Below are experts of layer 5 (counted from 0) of a mixture-of-experts language model. Rows are named router (the router's row for the expert), down (a neuron's output weights, with its number) and show model dimensions 0-255. Each number is 500 + 50 x the weight over its row's rms, rounded and kept within 0 to 999. Numbers have three digits each.
Before each expert's rows: "raises" lists some tokens whose logits its average output raises strongly, later layers aside. This comes from a sample of Wikipedia text that the model never trained on.

# expert 74
raises: "g", "M", "h", ".", "-", "ating"
router:489465438547465426480457438527415492478459495481522370533493540515527585544540495535475481515578507566462540580438441515457402420550451478495551447453439438501611439422505492566501567539463453464534494489497480485471447512449573441572583483465536493504447402425449455490472515467532515517503499448471532513580575490528549502419340422467453500472525545541539519530526517440478562487434509505457546537514563526442421432419489424404466429583447479480466463535491445420527443480581525585504523608415480470541540537551495574530472459581554460495528527505549507549480509488542474557522419377515437512550516471477462602432493404514491514537471449454582482526580537569463448457479467506437501387439419580437418491467452434564554498522542521502530452531518499448596512433505473
down0:487524554475552407571403529516463655572572457549522487461502507531424502504554520463391428469492415478603489492471497554509507430432405617525506523418566477500577503532532429498506498394499501553473610467479521499512526431528529546528572482491459401470423531497472439446496551457517456607516463535432517498490482463558494617536489413583486448455582503498439554483528479516459527466465473479486491611403437541514474463434492508465475471566504566603505571501511512537490428539603457527563459587363504526462516436494496527472519484570485556467436556411513524489516512500497460525487479504535432449579545482486473531421484533469519483479490494571448538502507524479557478470454536511446436474485643364480558433533483488513451576533577457459523541432496557486523467415532562
down1:487522495496541513423474426535454479450467477491497376481554432495476541521498438450433480494508507395516520506458475492489436572492515449496518520428439579436530546507517529460547380414468454589504475440515463409427421427506588498515447516568553549493394575477557581377449568475453457545472405474473499463530527472471423397518377472472573541399501437470463487450481484426514551555418457444523601509520586444528451465529516440468574468506504506512451465539434516478470522538484532501541545516504477489474569531513530440490462553539575394523535465475484398460442498524474464496458532484491460491521456521522474570506462484463402501410410541521582504576510428443512554496565550527501462478465633447422584432479510509557546488563422583499523509416433522497512595562475423
down2:532530351549488552477449524523587426567405509591577634513520444460470483430449543545442451517471385524529452476577542490479516443449430553538534526565488468462614524536525554519516556525399524454451414567532573546543561425500547502427486622461508465525483465446539547479489521546536440556506553519478603505476453494472439457421421492444414469533542589620542400510513592431495501548481509526488507476486368511423537558440484540503483442406459441458527481553401555529483542577573555573483521484461509451445544520462445466495446514503507553521527448487509531541424585490466521564461465517498498534460478487479538431525421516536486519563451489501505548454456491575597492491479473551509529484504578537406563526488517478544455517526436523491574471432554479499585570484482546
down3:515425573537456501469542499526566503515486581464553516439543538488512528540609541502388509474475504457504520629458404536539541457459529561461412519421488466458519437520451521481457481530375498473469499517561497490498518533518471442393500501559514466512540505567484472523479400456492555513487464469476494429457501536544566394460553513577541500515474579369540530548476527504538563432545457635502503456474417545540508559409536485545515450493465398441515563541515522520482528499434481511572414550546583562469564434520493504555515523532383477551519465430515567466493449445501511432411510514538400505566592495481494612511453515497549637442548478558488468434426568466510483538402457536498525542566493555485581448546445499456542515573465453590548550510548457537454566593532444
down4:502490501448425511539534541602535436521521506485504452428492478469519519428542470455435445493480522433400435447481495465507498505494517446525465448505533445541461486556456487547547604470465502535463496455486492434438545471582508420587486550574511485475528465481451487454611494526555457440531560574442482524555470558594385537520494550482427429529496521452496548453511461474396582434520451525547540509445454523616405527513443480483481418545467605400463548602435464532474468563469453492534471467583492462586450579582533517495527576453523416436486482510498505515429469568574539557540486507528584561432497438554564487522473447422523455519463476480549588500510452554475518468478542500524534448493428507579373517646491470418504538537597635406512485532421475529471501456496490
down5:451528454506605519511462464473454522421473578563460478489503475540500565526459535438516563398566478477495520516502664565532512581440498537514518472490476518546404526477470544445489496462503584448493448486418506513527366508392510543506565524446457545435526464495519537484519565460508574461640516487570569521487490566471435479462532506522521528461469567455471474553525499570550438505571482484519497467481533398581520468429556481508490507465431460473434487394480581491518517526508486464560447490492468481599502550518469436526524495570342435498566580475515447496401578556518448484534517398463553418491490544432471542456471523494454471546416613540506538500567461490464491502504495499488600518470573410541645468496520450499626438540456508577478493518445500439466562525584550
down6:580484540476481543551517485494550528467479563607518457557564421514542546469511390460472476501496501424571570480444554484555485492515477585624566493458534486446540491512519547532592460539567486556593486433584453541386388389600503643619507487522529509471481544416512537487470475539440481528436538528450507553425488508540500414515458469534512539498520477611436482520561502383469489514497467453498519481561572469423418569519583496630565532448469490546489526436525467633539575497527458572509519496543400479517547441573523461489473515488497453499481480522542522545514551495523421474464506564566551492584501544447567407485489507494386502470574542452497568442507486487536460513506442524533484511512569521527504446559390510534567549387499491453546559489499490487465465459482464
down7:559646501525485526481507538559475458478553491510488582550573538427501471546577556456544544577470497495447479475470541508513440506508393548469498603410536454463500564538498490497560509539545431550454479477512345461474431574516479553507489515538538532529496550501484484574532512515390487434469464453455514543464551429476547599483507473453511478582523476579439507498447437496478517439464540553451548446600501462453419507520486443466603476445519425533592479540442517546438366530569587551483435529516608459465523508493567502506533456573473602516562565545557514514478568468498502573511566574499438543486437510564479447628597490474485508447574560452497530536514509554488469424466474524474532368477466491568467496440511598591510501547410572550460514512460444537485472464439453
down8:528514434422497515534527469505549508529549503452516561405531498482537485479414498448541498509568485470515473445508515469515487516494531459508380514499537515439440578528508481509518515572482494629444547499571511530606419487551411540557484449503433539523590516538604551539504521462580516519561569479495393514534509501584555437518492576494450486502455502575510554562472431440460565509572541441563491487486430535438472596501467521542515470533516564430474535456528656574390455452482492545543614506514532445558547490564467528600432448611484474564530487599563515484552468495501473522422514425540514548490439515451460540400563523449513552522547587560526557458515573518477506510572518394566449509578553547630616507513488532439508617524461524503567483485492508534463485496480560
down9:579476485418440548508523533635535537579501457546499447498463517550523622427559426520490462500407518568449519511404541561526512482591515520521464493547425449472575432549630490536489543511560529433524402494485533515486462466540473608446447511498670509489562449475498562570434460585522604431467461547552479514479529551480571418482460547552465490520537449534492510508547485442588530546387499563474596539497520607538510624482499528616438441475503458488397506489520556508454541516509475510505509554526493523518542439546466458480527414600502561511452484533598567535460569484518472508523522435540480494432549477460493540430580481571492478547464538512404559527427498512478523512520405563524488489457503461526448491533557485454485464565596519503426432486524483504529529477498590
down10:566465514532518482471425501545415511547549562567437572539473475518491498471604441476422388439500430533453556466461537469477541505559547482522535470518455529572455606545505392534544521505501568485497542416514531549479520529448493535498595473467461524476527510611563581440524583416520406533483491505558519486426433520534465597472509581457508444395505441461491470473525468434462452582436483492500519591496404547486477520547577530482472445537391485459539470467567551480481601500509482517496592544477524458507484599496633510549602490452498497556502510443561469446555533490531491559470474532464477491557602541505588529414534543433462544558442504502464478487455405387495399508450512521511562464607480412441511559523409543385502487561530486498491564472448564517535492501544466
down11:521479523463575482541545518464484520424567439639574520605445531471513563536587407464514505359450558477593530549537517458513474575454528509517450478601397443477476578350613444437500467460571412501536546570469484504458433486509483497468542463515470440474475419537559435548535435537551504505455533453525529480614515403546493498468459551534560488488500521433479524568455530514470603516534539377455429563396522553482525473513476554480461516441554521510528560453499494537566458424480532472516430473460464559484580534479558445451520429448473476497494502526484514468470461525577477464509482492491505479551470506549571541497555458508491463416466500416529504521540453543489437486463546464465486445612514495476483511391548636471527499504544432447454462399481472452626444477497485